From a checkpoint of a small mixture-of-experts model trained on Wikipedia.
Training: a variant of SOAP for the experts, 432M tokens, 3293 steps.
Below are experts of layer 3 (counted from 0) of a mixture-of-experts language model. Rows are named router (the router's row for the expert), down (a neuron's output weights, with its number) and show model dimensions 0-95. Each number is 200 + 20 x the weight over its row's rms, rounded and kept within 0 to 999.
Before each expert's rows: a language model's description of what the expert responds to. This comes from a sample of Wikipedia text that the model never trained on.

# expert 30
Final suffix pieces completing split words, such as -ing, -ation, -ate, -ity, -ment, in mitig-ate, prolif-eration, educ-ating.
router,196,202,211,261,178,207,218,191,189,188,212,196,198,198,200,198,199,242,197,202,231,198,213,182,210,200,186,206,195,167,203,171,209,171,182,200,219,212,172,228,206,209,205,196,158,235,223,191,180,228,232,173,222,229,194,196,203,229,205,208,187,189,201,192,151,178,229,197,186,171,175,240,207,216,217,187,184,204,184,204,171,169,194,192,206,201,207,248,217,220,190,201,232,209,218,204
down1,178,166,207,201,187,199,196,187,211,185,202,179,197,186,168,211,213,224,194,221,204,182,193,185,182,190,193,230,225,197,191,177,195,186,201,181,218,194,250,202,190,206,205,192,215,190,177,177,197,193,199,209,200,184,208,203,187,177,216,207,195,215,238,236,182,192,188,228,204,215,237,233,211,186,227,164,199,165,173,186,172,235,232,195,207,173,220,200,217,189,143,183,199,231,170,241
down2,189,184,233,170,245,186,207,201,216,204,184,238,203,234,173,199,197,172,188,209,184,222,161,217,178,183,191,215,181,210,195,179,210,213,214,186,239,157,206,187,176,209,181,184,194,184,201,185,176,202,179,223,208,231,202,204,227,202,189,192,227,190,207,249,202,182,215,181,225,168,207,180,169,208,189,240,204,240,194,214,188,194,210,192,181,217,216,197,210,208,223,197,226,215,179,177
down3,190,203,170,194,199,211,221,236,163,190,191,160,197,195,234,214,175,195,184,189,207,183,200,186,228,200,215,195,219,214,219,188,170,228,194,238,200,224,178,204,214,179,232,209,232,162,229,197,201,182,193,189,197,204,178,209,219,213,199,199,137,173,212,177,171,183,226,188,167,205,233,217,195,191,192,189,214,174,225,206,196,216,240,186,221,188,180,189,219,230,193,207,192,188,198,211
down4,202,199,232,218,190,184,219,228,216,196,202,195,233,208,196,223,201,183,185,193,202,220,213,255,189,180,196,164,199,212,214,241,183,192,235,217,178,177,187,223,195,192,181,219,182,199,198,193,230,216,188,200,216,208,211,223,233,184,193,175,159,178,171,183,222,198,204,203,198,193,224,168,208,215,183,187,216,227,174,197,255,208,199,191,247,176,224,190,193,197,184,219,212,208,223,173
down5,176,216,219,169,199,203,212,215,204,188,190,213,194,177,175,161,216,176,155,160,190,200,196,189,217,200,187,185,206,242,212,173,184,220,197,196,210,213,170,211,174,220,203,186,196,214,182,190,247,184,208,209,243,194,215,206,183,179,236,243,224,205,203,187,193,223,201,179,171,173,153,196,236,218,177,192,203,178,201,196,216,209,203,212,193,201,180,214,188,212,206,221,209,242,200,209
down6,202,224,189,161,210,183,187,205,193,198,206,195,228,250,208,209,185,213,197,196,227,189,221,187,182,183,219,200,215,197,193,217,182,169,188,223,184,148,175,179,227,220,167,257,179,193,202,179,201,200,229,223,197,205,180,195,190,180,210,192,189,226,207,224,181,213,217,180,181,170,201,229,203,223,193,194,201,165,172,217,213,185,235,204,234,170,223,207,188,197,192,203,208,238,203,206
down7,240,176,217,209,239,181,197,188,204,200,183,235,206,209,198,222,210,191,204,197,205,182,148,205,230,227,196,223,200,184,220,189,186,186,197,196,189,240,228,178,176,198,210,202,189,192,203,217,166,217,188,217,204,176,198,193,222,166,219,170,259,190,230,197,196,223,213,250,214,246,174,209,195,186,200,206,212,193,204,210,183,204,178,185,206,223,196,185,205,203,197,175,180,191,169,183
down8,193,213,196,201,184,218,187,208,167,203,187,221,201,218,209,211,247,231,203,221,161,163,191,190,167,204,195,196,190,191,202,161,210,230,181,221,200,225,177,189,244,177,203,195,188,222,188,221,196,210,225,202,213,172,204,177,204,231,203,192,177,156,183,192,209,218,208,180,218,208,201,199,214,172,190,205,181,220,235,230,178,199,197,233,189,222,165,241,209,226,179,214,177,206,193,194
down9,198,178,179,205,201,163,237,193,213,221,182,179,168,190,181,209,157,184,206,230,210,217,214,211,223,189,207,175,208,210,202,197,222,223,202,187,143,205,200,213,221,214,216,194,222,205,208,218,188,190,219,197,188,183,200,191,183,213,227,164,190,225,175,189,208,182,183,176,234,196,181,195,204,200,254,199,187,235,212,188,178,175,205,174,151,198,174,216,188,219,210,230,175,195,188,193
down10,193,197,190,223,218,198,218,220,256,217,186,203,161,193,166,188,189,220,191,187,204,227,184,177,196,190,217,183,226,239,214,241,171,199,214,236,167,234,229,188,184,183,188,186,213,206,209,202,178,171,168,223,222,197,190,197,214,228,197,197,156,198,205,156,207,180,191,230,212,196,229,189,191,217,208,204,191,208,183,200,199,196,176,216,192,190,176,172,220,215,219,201,227,195,210,180
down11,181,236,206,251,221,212,218,195,186,184,181,168,195,182,178,181,173,192,193,212,166,212,208,183,219,199,206,181,199,192,198,189,192,194,225,230,202,211,182,192,212,199,202,208,169,221,234,205,173,170,178,183,216,176,196,195,212,201,182,206,183,198,179,172,222,189,191,190,179,178,193,185,233,177,215,226,229,237,205,244,215,187,189,199,170,191,176,188,220,230,188,257,205,204,222,191
down12,241,185,185,181,203,160,197,183,239,195,191,206,220,158,203,204,208,204,219,209,220,185,205,238,175,200,214,186,170,196,201,199,225,222,209,201,232,203,221,177,193,181,201,195,160,204,187,190,205,214,234,214,219,178,185,209,180,175,215,224,216,199,214,206,150,183,196,208,188,195,224,212,180,193,196,184,209,171,221,201,217,199,185,211,207,244,183,155,150,199,181,198,181,222,180,189
down13,187,185,209,209,233,215,192,198,187,195,212,197,211,195,196,185,159,188,241,174,179,202,185,205,213,208,192,211,209,177,213,205,175,205,210,197,181,196,214,232,178,229,167,199,242,157,234,198,223,182,213,209,229,216,221,203,172,197,218,184,213,194,185,233,194,175,192,194,210,209,226,206,163,202,175,208,250,189,154,177,172,217,177,160,195,219,224,201,217,208,211,190,175,189,201,198
down14,210,212,222,167,191,169,203,195,161,233,178,221,194,169,216,162,185,195,212,196,185,210,139,187,214,158,188,256,190,221,186,199,203,188,196,207,211,170,179,205,173,226,165,208,239,219,180,185,206,196,211,179,190,199,216,224,167,210,194,194,226,175,195,217,182,221,215,197,173,204,183,184,221,177,214,188,171,195,187,198,219,207,202,213,219,231,203,204,217,208,199,180,192,203,197,195
down15,224,252,199,209,182,213,183,179,191,193,173,211,217,214,220,212,240,181,196,198,197,206,215,207,181,235,202,173,157,239,171,184,175,174,204,185,190,196,231,188,207,220,194,189,216,177,215,199,178,217,212,185,192,168,211,198,221,201,207,178,218,183,187,195,224,189,217,206,207,197,163,172,217,185,223,187,214,223,214,216,193,183,201,204,141,219,216,226,159,216,171,207,217,179,202,202
down16,224,198,197,189,223,151,186,197,180,230,206,217,223,227,179,194,169,159,213,195,202,217,143,229,226,185,181,189,210,185,234,229,173,220,214,197,196,208,169,195,210,158,201,245,182,183,214,189,216,192,191,201,200,208,209,213,197,181,180,190,176,222,189,184,211,228,208,186,200,221,205,223,225,202,220,202,229,185,192,166,198,222,214,165,224,190,205,189,211,204,208,210,194,233,184,200
down17,198,217,181,189,185,178,174,190,193,195,188,237,227,217,192,196,183,182,198,225,189,191,185,216,207,179,202,205,211,201,183,187,181,168,207,176,203,178,191,222,227,241,166,187,210,164,171,192,209,182,187,224,181,191,218,231,241,203,186,173,216,203,214,184,234,207,186,223,184,188,218,174,191,183,194,194,238,215,225,224,187,207,204,239,198,198,174,219,180,187,196,186,205,194,145,241
down18,182,181,197,189,229,194,170,207,201,200,198,192,186,229,229,187,234,204,218,224,178,206,195,197,168,161,220,253,187,217,205,218,209,193,201,179,219,208,228,183,204,202,190,186,229,192,210,187,202,198,164,208,207,218,200,193,199,185,174,154,193,186,207,200,231,171,208,195,202,198,231,247,216,217,176,164,182,210,236,210,197,194,196,211,214,178,182,187,242,205,213,216,230,245,209,211
down19,185,197,191,226,203,184,228,193,228,239,210,200,210,193,209,210,195,192,172,158,190,212,206,198,202,192,232,206,196,186,187,226,200,197,188,179,206,218,197,227,162,207,210,179,195,168,199,197,218,212,185,216,188,182,207,207,183,178,236,191,236,163,199,198,226,175,158,242,212,199,242,221,189,186,201,183,226,196,195,178,197,224,162,243,205,215,226,212,201,208,195,234,222,172,213,172
down20,216,178,188,188,215,204,200,192,228,223,198,218,198,207,195,233,163,204,200,194,185,215,185,180,212,179,184,192,188,211,214,215,205,220,172,170,222,197,193,161,202,201,188,202,212,190,171,216,239,212,193,213,190,205,217,221,211,162,199,195,217,212,153,182,219,185,219,211,188,250,218,208,193,188,179,174,211,191,213,236,195,195,146,183,219,207,194,158,229,221,196,202,206,215,156,165
down21,182,201,213,185,169,217,192,213,197,229,226,197,219,193,198,209,210,220,195,236,214,160,159,221,192,223,181,174,196,161,175,174,187,174,216,224,197,187,189,221,198,188,196,196,190,209,211,174,221,198,181,213,175,202,188,220,222,220,199,238,180,174,193,196,192,196,218,210,196,143,181,169,146,230,186,178,206,189,222,195,204,179,226,184,219,195,215,228,222,188,194,206,214,191,226,209
down22,156,184,207,189,180,190,209,193,183,200,192,224,217,182,183,191,206,191,222,195,212,206,187,212,180,203,166,185,197,252,204,203,219,196,178,170,224,181,238,235,195,210,222,194,180,212,231,190,193,173,215,224,234,189,176,209,179,193,234,183,258,216,208,179,193,221,186,162,230,203,189,200,181,177,210,196,187,203,215,204,197,205,189,199,172,150,202,208,192,220,185,226,184,204,201,168
down23,223,180,217,207,202,202,194,249,213,177,192,206,175,135,208,203,169,206,204,214,211,229,195,186,219,178,204,252,209,224,188,200,168,230,229,191,221,196,194,142,196,179,202,208,234,200,207,176,196,216,198,202,216,234,192,213,206,192,171,193,164,188,188,198,213,206,194,198,210,212,186,204,187,231,172,172,225,223,194,203,201,166,209,184,212,221,192,219,199,188,201,174,216,223,207,188

# expert 29
Word-ending pieces after an initial letter or piece, such as one in Donegal and Gone Girl, ry in Belfry, ale.
router,216,186,196,243,197,182,225,201,186,192,217,199,196,214,170,188,211,225,207,181,222,197,228,228,178,208,164,182,241,186,221,198,200,185,168,211,202,228,197,215,220,196,228,219,161,215,184,190,180,223,243,216,237,213,209,216,205,214,194,188,178,193,220,197,154,222,214,173,166,170,195,243,185,208,207,209,231,207,202,230,182,197,197,217,207,223,186,225,208,210,192,189,206,230,208,210
down1,191,193,180,180,168,207,201,206,190,184,184,211,162,219,194,182,216,173,201,196,181,209,224,190,198,222,161,176,184,196,174,213,201,201,175,236,213,187,239,178,186,191,218,192,173,219,198,191,161,183,204,210,186,215,170,219,204,224,221,118,185,195,199,185,189,219,209,219,215,204,203,163,199,189,205,171,196,172,203,201,206,229,229,181,180,179,191,195,231,203,197,219,229,201,191,193
down2,183,166,161,216,188,219,217,205,193,192,216,211,218,186,178,198,215,203,211,227,189,160,273,221,184,216,155,202,244,214,217,204,208,190,188,164,192,193,232,186,195,188,180,206,213,217,196,202,201,198,199,219,168,226,193,217,193,174,188,198,209,209,230,203,200,192,187,229,174,206,228,205,223,204,209,169,193,191,188,230,178,196,206,186,217,211,183,197,186,185,213,173,163,172,210,225
down3,193,167,182,208,201,180,215,193,199,205,216,154,179,235,190,196,203,202,184,196,173,215,202,236,207,171,186,175,235,213,221,231,179,220,240,213,190,212,142,177,173,197,179,201,220,223,193,197,192,186,198,172,222,210,237,217,200,180,202,193,178,213,189,208,205,210,169,207,185,202,227,201,218,190,187,210,164,196,188,189,214,193,195,203,220,169,195,188,226,172,212,185,213,189,144,202
down4,207,212,216,220,209,188,178,206,213,189,182,188,194,194,220,210,197,222,238,200,236,171,213,187,183,199,188,206,215,177,203,195,199,178,193,200,220,200,193,225,197,211,188,201,215,195,247,232,168,201,215,195,186,195,206,174,172,160,194,172,189,256,197,211,193,175,185,215,203,166,202,219,196,149,213,203,192,194,189,230,190,219,197,171,169,156,216,223,207,184,180,210,196,225,169,240
down5,226,204,176,208,193,172,190,212,205,201,226,220,180,198,201,181,200,222,210,196,198,211,178,190,189,148,184,211,182,164,208,215,193,182,210,219,206,196,220,225,189,201,189,219,166,212,156,194,226,229,203,197,213,188,202,200,195,151,191,215,189,223,210,220,218,199,197,204,214,196,191,215,214,194,223,201,205,152,214,193,185,196,187,174,215,211,216,185,152,232,181,191,206,143,192,254
down6,208,239,171,228,186,231,188,177,192,200,177,180,191,181,212,197,204,201,214,206,195,204,217,211,208,215,152,165,207,215,181,211,193,211,196,220,182,200,227,178,176,218,194,162,191,168,221,217,191,173,199,184,197,214,208,200,215,188,202,198,212,150,188,173,199,262,190,192,196,195,224,179,215,189,207,199,209,200,211,151,218,222,214,197,169,180,207,232,201,191,154,187,191,194,176,212
down7,171,200,213,201,175,197,168,239,167,194,154,187,208,160,186,174,194,176,191,190,202,207,206,176,210,202,254,220,200,203,204,214,192,194,201,195,198,256,178,208,226,202,189,189,226,191,204,190,237,187,181,193,192,159,204,228,189,214,170,217,186,179,190,212,192,188,173,192,182,208,209,208,203,191,212,220,219,240,209,216,201,214,208,218,200,232,182,193,174,231,178,243,197,195,195,184
down8,226,170,171,189,170,210,210,183,195,221,210,164,206,229,196,203,208,180,214,221,204,212,238,185,162,195,202,176,218,231,150,176,219,192,191,185,198,213,194,197,191,198,214,186,191,190,207,178,197,204,192,191,160,227,234,239,214,210,229,203,178,189,156,223,196,206,205,185,214,207,229,165,212,205,229,217,213,188,223,224,206,218,218,189,235,201,191,201,206,180,180,181,225,215,178,173
down9,194,178,199,221,186,212,219,187,195,203,173,188,224,188,198,203,203,189,200,205,170,179,163,180,185,204,228,198,161,204,200,165,224,218,224,154,195,201,211,177,194,220,208,200,193,221,158,166,236,222,199,192,219,197,203,208,178,180,221,211,210,223,175,170,204,187,206,179,232,227,199,187,196,209,169,195,225,175,168,192,217,214,206,186,172,207,224,199,159,210,162,221,183,208,210,162
down10,183,207,187,202,168,219,198,198,187,187,191,214,218,201,213,201,174,176,183,208,212,189,204,187,215,264,198,207,186,191,166,227,204,215,200,228,202,193,210,175,256,181,205,216,176,222,190,177,188,195,198,218,221,204,208,164,192,180,194,200,186,175,231,189,212,202,225,197,215,191,158,203,166,226,240,209,215,186,200,226,218,205,228,236,175,208,169,185,180,219,199,227,211,184,223,222
down11,209,182,204,245,181,206,209,201,241,213,181,238,222,207,197,175,209,201,183,215,200,219,194,179,172,227,223,195,211,174,222,179,183,192,206,217,172,191,262,172,188,200,184,195,185,201,188,232,217,173,250,213,196,213,191,194,201,182,185,230,185,178,161,193,220,199,173,217,230,208,240,203,211,221,172,185,204,201,191,209,198,207,195,220,183,203,228,210,222,181,188,222,177,190,215,197
down12,212,211,201,204,168,194,218,181,183,199,238,185,204,209,233,191,206,184,192,190,196,211,189,227,212,195,193,167,227,253,204,172,171,204,197,209,200,191,193,203,173,198,188,214,197,213,160,177,236,183,216,197,151,193,169,165,186,163,217,205,226,171,199,184,198,215,154,199,186,185,204,217,242,208,191,163,207,166,208,175,214,220,208,198,214,175,223,206,199,204,219,182,181,191,207,201
down13,166,204,237,214,182,215,223,199,194,186,199,199,210,214,202,177,248,192,206,180,211,196,231,189,208,222,200,226,170,210,181,240,199,193,233,173,219,200,186,183,206,200,196,188,197,200,207,188,198,204,213,216,180,224,230,206,181,182,205,220,240,181,217,236,199,182,153,178,222,210,189,233,230,228,208,180,201,235,216,232,204,217,202,186,172,213,231,237,169,206,184,191,188,206,210,223
down14,252,214,215,204,211,187,217,182,200,175,238,191,194,185,206,206,206,197,194,216,226,215,202,223,239,176,210,221,235,183,207,195,207,200,245,224,190,211,190,180,191,179,168,204,186,223,194,192,209,213,189,202,200,195,155,230,167,190,150,190,188,199,210,201,197,173,205,183,229,203,214,232,216,194,196,203,229,185,172,207,162,174,198,191,227,205,247,160,211,189,210,204,205,206,200,196
down15,219,176,138,199,205,226,184,206,219,180,202,228,174,152,205,192,185,213,179,181,225,190,215,173,215,182,203,208,197,190,199,218,211,219,216,187,168,214,190,209,210,194,205,212,211,231,175,224,215,201,154,191,235,181,201,190,175,201,212,222,194,182,204,194,208,200,169,209,185,195,249,211,191,215,189,209,225,191,161,188,174,194,183,216,166,180,188,180,233,197,179,182,201,172,225,206
down16,247,223,174,202,206,203,210,217,223,202,216,181,234,196,205,207,203,219,192,188,207,132,232,176,216,250,191,197,181,209,202,205,181,230,204,218,204,206,215,187,198,197,229,190,188,208,233,203,214,209,182,203,192,173,191,188,199,216,245,209,201,202,219,191,185,207,207,180,179,180,174,177,171,220,215,215,217,200,203,173,214,209,190,193,183,194,183,212,207,185,141,214,237,206,194,165
down17,197,193,207,178,194,204,181,210,191,192,228,219,225,243,196,196,193,204,217,222,173,177,203,186,178,229,183,194,205,193,232,195,197,189,180,228,191,212,236,207,179,213,186,192,195,237,192,172,176,191,170,195,191,200,192,189,192,198,216,192,192,208,218,210,217,228,238,245,228,181,135,195,178,220,199,196,177,173,206,220,205,183,226,197,203,175,177,187,195,184,187,221,220,211,223,147
down18,222,190,204,232,191,192,207,186,181,202,192,191,228,182,207,190,212,208,229,182,222,209,234,185,173,162,203,240,205,189,205,175,236,176,191,181,189,170,165,198,192,228,214,209,191,186,174,159,205,213,211,186,187,205,213,222,195,192,203,201,181,208,221,227,210,222,195,195,208,213,162,232,229,175,212,215,160,206,184,203,192,229,207,220,168,239,218,226,172,180,204,172,214,192,179,170
down19,226,178,226,194,192,196,216,193,185,209,189,188,198,211,220,182,211,184,216,214,209,207,191,221,179,220,186,201,178,195,204,208,192,202,190,225,201,216,222,204,232,190,206,243,209,216,163,205,199,209,175,158,216,195,186,215,204,231,220,199,225,210,177,200,240,182,176,212,204,172,212,234,200,244,191,230,206,167,196,177,191,153,202,205,191,184,214,184,208,169,232,170,223,204,154,237
down20,203,190,222,189,191,180,195,208,203,213,181,202,214,163,192,209,214,203,182,191,212,181,164,197,195,207,189,166,187,187,202,239,197,198,194,201,233,182,193,200,215,200,193,186,174,191,194,164,201,177,197,173,168,234,198,228,201,223,194,177,229,171,195,214,179,212,183,251,233,216,191,195,187,204,234,164,229,225,232,198,191,168,189,243,194,206,200,216,208,220,179,184,192,212,229,248
down21,207,182,183,162,183,191,197,192,214,238,203,193,232,161,230,171,214,210,196,202,208,170,172,179,194,226,228,214,209,178,205,208,192,185,205,161,202,204,176,186,197,179,217,210,201,233,174,205,225,209,223,155,176,189,202,200,174,205,197,206,209,189,207,237,232,190,199,189,188,197,157,211,192,199,233,213,197,207,203,192,199,192,229,178,159,201,189,198,182,186,164,185,149,205,173,211
down22,187,193,195,198,160,209,214,201,176,232,183,187,218,196,182,200,189,181,162,228,179,214,213,224,201,145,214,192,183,196,207,222,188,186,224,214,199,185,176,191,222,203,210,178,218,219,193,234,231,216,200,202,188,220,191,219,170,214,198,208,167,195,187,183,210,176,160,226,187,207,244,179,205,214,222,200,224,203,175,180,205,179,200,181,215,185,227,201,230,173,203,241,176,222,183,228
down23,211,174,227,187,192,210,210,210,193,181,165,221,176,217,221,185,214,228,216,169,225,202,210,209,209,161,191,184,198,214,195,172,178,198,207,178,224,150,185,229,191,190,200,224,189,202,199,195,209,194,216,216,206,207,196,179,201,185,203,187,219,209,223,217,158,218,213,227,177,209,223,239,256,236,186,198,165,187,204,190,183,228,207,208,207,186,204,216,177,219,232,163,219,213,222,201

# expert 59
Short vowel-heavy pieces inside foreign or uncommon words and names, such as e in Assamese, o in Autocephalous, plus particles de, van.
router,223,196,212,248,219,228,225,196,173,168,173,234,191,180,197,172,190,223,205,223,184,188,213,189,213,213,193,221,203,150,205,192,206,204,186,194,226,239,177,215,242,192,180,181,196,226,198,194,186,226,232,158,204,217,222,221,176,220,197,205,209,215,232,231,189,212,198,203,193,199,183,239,197,186,215,212,207,197,210,209,222,186,210,227,210,231,191,225,206,198,198,236,197,233,205,201
down0,221,185,179,149,205,188,201,207,178,168,211,180,207,189,205,216,180,186,167,178,222,214,200,177,224,166,223,189,205,212,191,232,242,209,196,219,209,192,180,173,165,187,204,208,223,214,184,182,222,242,231,195,199,191,223,199,197,189,165,212,199,167,191,222,197,188,210,214,203,170,177,209,166,182,172,217,192,185,187,233,210,199,185,174,227,214,203,197,238,183,221,184,215,170,193,206
down1,229,229,225,226,180,208,169,217,181,197,223,229,206,184,228,195,238,204,190,172,197,209,205,210,215,226,163,226,193,190,170,227,234,192,204,216,226,219,195,207,203,206,171,206,176,198,199,189,191,213,207,208,198,187,233,184,203,223,214,240,228,210,208,184,199,249,197,208,201,192,177,190,181,229,181,170,195,216,219,172,201,223,201,235,201,193,148,211,206,173,174,212,183,205,212,219
down2,227,250,214,250,192,205,225,205,196,170,192,215,192,169,215,155,196,227,213,220,196,177,197,162,228,193,176,197,229,186,189,189,200,202,195,202,199,196,153,193,224,190,204,189,214,223,201,241,210,212,226,215,213,231,189,187,197,193,176,194,179,228,196,172,182,201,176,166,203,204,198,188,189,227,205,201,212,181,196,187,211,213,194,197,209,227,156,195,201,185,218,219,199,191,216,248
down3,201,178,226,195,205,223,185,201,198,178,191,183,193,220,222,193,244,188,205,159,203,215,172,191,207,180,208,228,195,218,241,213,184,204,204,222,188,190,225,236,208,210,176,236,205,206,202,190,225,215,187,226,197,199,208,187,189,214,170,218,230,230,178,207,201,175,172,207,189,202,213,238,192,186,174,178,223,202,151,191,217,227,192,220,213,182,196,161,195,216,195,161,217,167,225,184
down4,185,193,206,218,230,198,179,180,198,197,169,218,190,162,203,194,247,173,213,227,185,171,201,201,172,191,224,216,189,181,217,191,211,193,207,190,203,215,231,180,197,169,181,185,161,206,191,191,165,204,208,225,237,211,186,192,212,168,194,171,214,165,215,242,197,200,202,220,164,201,197,190,203,203,212,203,172,193,226,229,179,176,167,193,196,190,194,175,160,220,233,184,195,212,181,190
down5,170,204,207,212,178,164,164,189,180,192,217,214,193,216,210,174,225,229,215,197,187,169,198,172,152,227,192,220,207,205,211,209,212,205,172,228,185,221,224,168,202,213,191,191,220,203,224,204,171,204,177,231,246,213,222,185,209,182,160,207,191,199,195,198,176,175,218,208,229,199,184,199,188,228,200,228,227,218,219,210,174,191,182,183,195,217,196,213,198,195,189,246,174,196,203,233
down6,218,195,179,185,196,191,176,222,209,172,178,187,204,239,210,159,204,194,205,189,185,190,193,221,189,220,188,212,181,206,169,216,195,201,200,183,162,208,178,197,197,201,205,188,210,172,208,214,204,207,252,237,215,206,195,221,196,194,203,205,178,234,176,205,220,162,174,207,157,177,206,212,199,206,183,185,199,182,194,246,212,152,202,172,229,174,191,217,198,215,242,187,222,183,199,171
down7,218,173,220,205,180,206,214,218,204,194,196,196,171,151,203,180,203,223,188,198,180,178,215,166,236,188,256,173,242,189,195,197,191,231,177,189,212,191,234,211,201,181,193,220,177,192,202,187,208,186,204,214,201,187,178,215,173,197,184,231,165,228,204,240,200,184,189,228,220,204,223,192,238,202,165,209,184,195,203,243,200,186,188,211,187,203,164,215,196,206,224,211,196,199,186,204
down8,221,247,209,170,204,218,178,240,193,215,192,174,211,153,184,218,190,199,148,216,197,198,235,179,178,196,228,184,164,205,184,194,197,203,176,185,182,208,162,185,210,228,194,189,239,226,183,235,205,196,207,209,217,188,173,201,225,210,219,208,210,213,200,215,171,200,211,159,216,196,211,186,203,195,210,177,209,234,209,183,206,191,181,201,202,213,166,213,208,194,226,191,197,219,210,233
down9,217,202,147,224,175,208,208,224,215,199,195,202,197,230,178,215,194,214,219,226,203,187,205,195,208,185,192,240,197,202,198,184,212,212,210,164,198,194,216,197,253,198,210,191,218,213,176,209,206,181,192,234,204,184,198,193,215,197,241,206,187,194,184,204,222,153,188,187,150,233,179,166,176,202,207,186,202,206,218,212,203,191,203,190,199,194,192,244,198,183,185,238,222,248,188,226
down10,168,206,205,205,173,186,184,197,222,213,207,178,199,188,214,232,153,194,195,226,220,225,203,243,213,213,214,215,220,180,206,207,205,180,200,217,178,191,178,202,197,175,199,177,216,233,169,225,218,195,183,177,213,229,197,191,217,210,203,196,166,151,184,197,191,189,194,215,223,165,174,203,163,187,185,211,215,240,174,176,199,185,186,199,209,201,219,186,216,210,239,207,232,174,232,212
down11,197,215,190,212,196,210,203,196,199,214,195,187,234,219,199,142,188,178,198,181,196,187,213,217,220,244,188,167,233,211,176,202,162,221,207,200,180,177,221,176,208,194,210,191,204,200,207,181,194,216,182,189,214,162,201,172,204,221,214,216,162,211,215,217,186,204,206,202,198,208,139,173,172,205,208,208,196,203,194,211,225,251,222,173,191,252,202,183,197,209,197,202,174,217,181,199
down12,188,245,213,227,224,186,178,199,199,190,194,213,196,194,198,207,218,218,195,223,190,231,161,167,202,225,210,172,224,190,227,197,212,172,140,219,211,203,224,207,218,185,187,211,200,215,175,222,196,196,210,182,217,205,220,175,212,170,180,209,153,195,172,202,214,237,238,174,171,189,174,202,201,209,179,175,217,217,202,199,208,211,183,206,193,219,176,193,194,228,183,210,186,191,199,159
down13,192,207,202,199,211,241,214,159,191,221,171,164,228,170,182,189,208,176,173,200,172,225,243,214,190,179,220,218,194,186,189,151,208,201,174,161,209,197,192,206,197,235,224,227,197,211,204,232,189,194,221,176,200,177,160,202,186,207,196,182,204,192,180,223,216,185,180,196,196,201,211,199,168,175,202,181,207,206,193,227,220,207,216,208,211,156,211,223,200,209,191,231,177,227,215,189
down14,202,225,219,202,194,190,174,168,196,201,200,200,200,168,241,223,218,210,265,206,232,230,202,192,203,213,172,218,191,199,214,205,208,216,188,219,212,221,232,169,186,222,200,181,223,184,147,205,209,200,223,200,203,204,198,207,212,212,156,198,206,206,181,197,185,204,210,193,181,202,236,213,201,201,194,200,223,168,209,188,198,197,193,211,190,218,189,151,181,213,218,165,216,173,248,186
down15,187,186,201,196,194,197,165,174,173,189,216,148,189,190,207,226,198,217,243,199,217,221,231,200,209,183,198,167,191,198,206,243,229,199,179,244,232,212,210,224,217,234,231,201,188,194,190,208,194,214,219,193,215,223,214,209,209,218,173,190,162,189,183,175,232,205,223,180,208,228,202,186,233,215,200,193,205,223,169,206,194,222,179,184,206,208,243,208,208,187,210,199,223,227,213,202
down16,202,233,187,201,204,189,147,199,180,200,171,170,226,210,185,208,196,155,235,219,213,202,241,212,218,213,212,190,219,199,203,211,186,203,192,187,190,212,178,177,195,254,187,197,218,148,197,199,180,183,170,201,203,198,163,200,195,204,181,236,193,245,168,210,202,186,172,166,194,201,203,209,219,208,208,179,190,216,202,209,216,191,242,205,200,175,195,204,202,221,182,197,211,207,231,212
down17,167,192,236,200,173,197,170,210,175,197,231,208,175,236,204,190,190,204,216,177,229,216,215,229,210,246,187,222,217,210,191,184,227,198,187,213,174,197,177,215,200,207,242,202,209,219,184,192,194,186,193,178,197,191,163,182,217,187,220,178,182,198,172,182,164,187,210,194,173,194,174,184,201,206,242,201,202,243,219,238,190,179,204,216,195,166,203,201,223,192,181,200,181,171,183,212
down18,166,173,195,190,198,191,173,211,218,195,184,179,178,215,193,166,215,187,192,173,237,220,213,198,186,140,224,236,196,230,210,209,189,159,205,155,233,169,186,219,217,199,221,229,173,204,188,189,206,211,216,182,206,189,207,198,204,184,186,188,175,205,220,190,209,175,202,213,170,203,181,184,217,201,241,225,192,218,177,206,245,215,188,187,203,205,207,195,197,193,227,214,187,188,216,175
down19,187,192,162,200,179,228,236,192,184,166,193,222,179,191,196,177,189,183,202,204,208,194,227,203,231,152,201,195,205,183,190,210,202,206,190,243,207,202,156,229,233,183,224,226,189,216,165,233,201,202,194,208,196,232,199,207,188,204,211,194,185,223,203,176,234,198,207,214,152,178,159,195,211,229,207,232,224,178,179,208,186,180,217,190,217,195,208,190,200,209,214,209,202,162,190,211
down20,154,188,205,183,183,214,195,216,201,190,192,216,195,217,200,210,203,195,216,207,209,224,242,192,207,191,209,205,197,196,197,197,203,167,180,168,198,229,169,207,210,212,218,209,142,167,211,193,181,195,199,201,158,187,206,196,172,216,207,217,204,155,198,231,217,211,214,177,237,191,158,210,174,184,167,181,200,186,220,214,156,186,202,242,200,221,205,215,207,172,196,199,177,183,218,175
down21,201,213,194,204,192,214,225,181,197,214,198,208,208,188,200,177,208,188,186,175,192,208,229,192,203,208,196,196,196,168,181,229,215,206,244,206,174,209,186,226,181,195,218,201,197,214,219,229,201,192,201,199,238,191,236,192,206,171,200,212,201,203,219,236,225,157,208,221,218,154,159,228,164,193,239,226,195,223,185,230,194,205,203,225,239,216,211,190,198,170,205,230,236,185,213,226
down22,227,207,219,188,236,198,264,210,211,175,199,214,195,186,155,209,177,196,216,247,178,189,197,182,184,212,189,207,226,217,207,232,193,199,196,213,217,193,243,209,188,175,202,202,200,194,211,193,215,207,189,223,198,196,242,206,177,166,183,210,199,218,193,180,212,182,185,199,227,220,238,228,183,190,182,170,213,192,162,212,216,211,182,215,187,163,183,196,191,209,165,186,198,218,207,219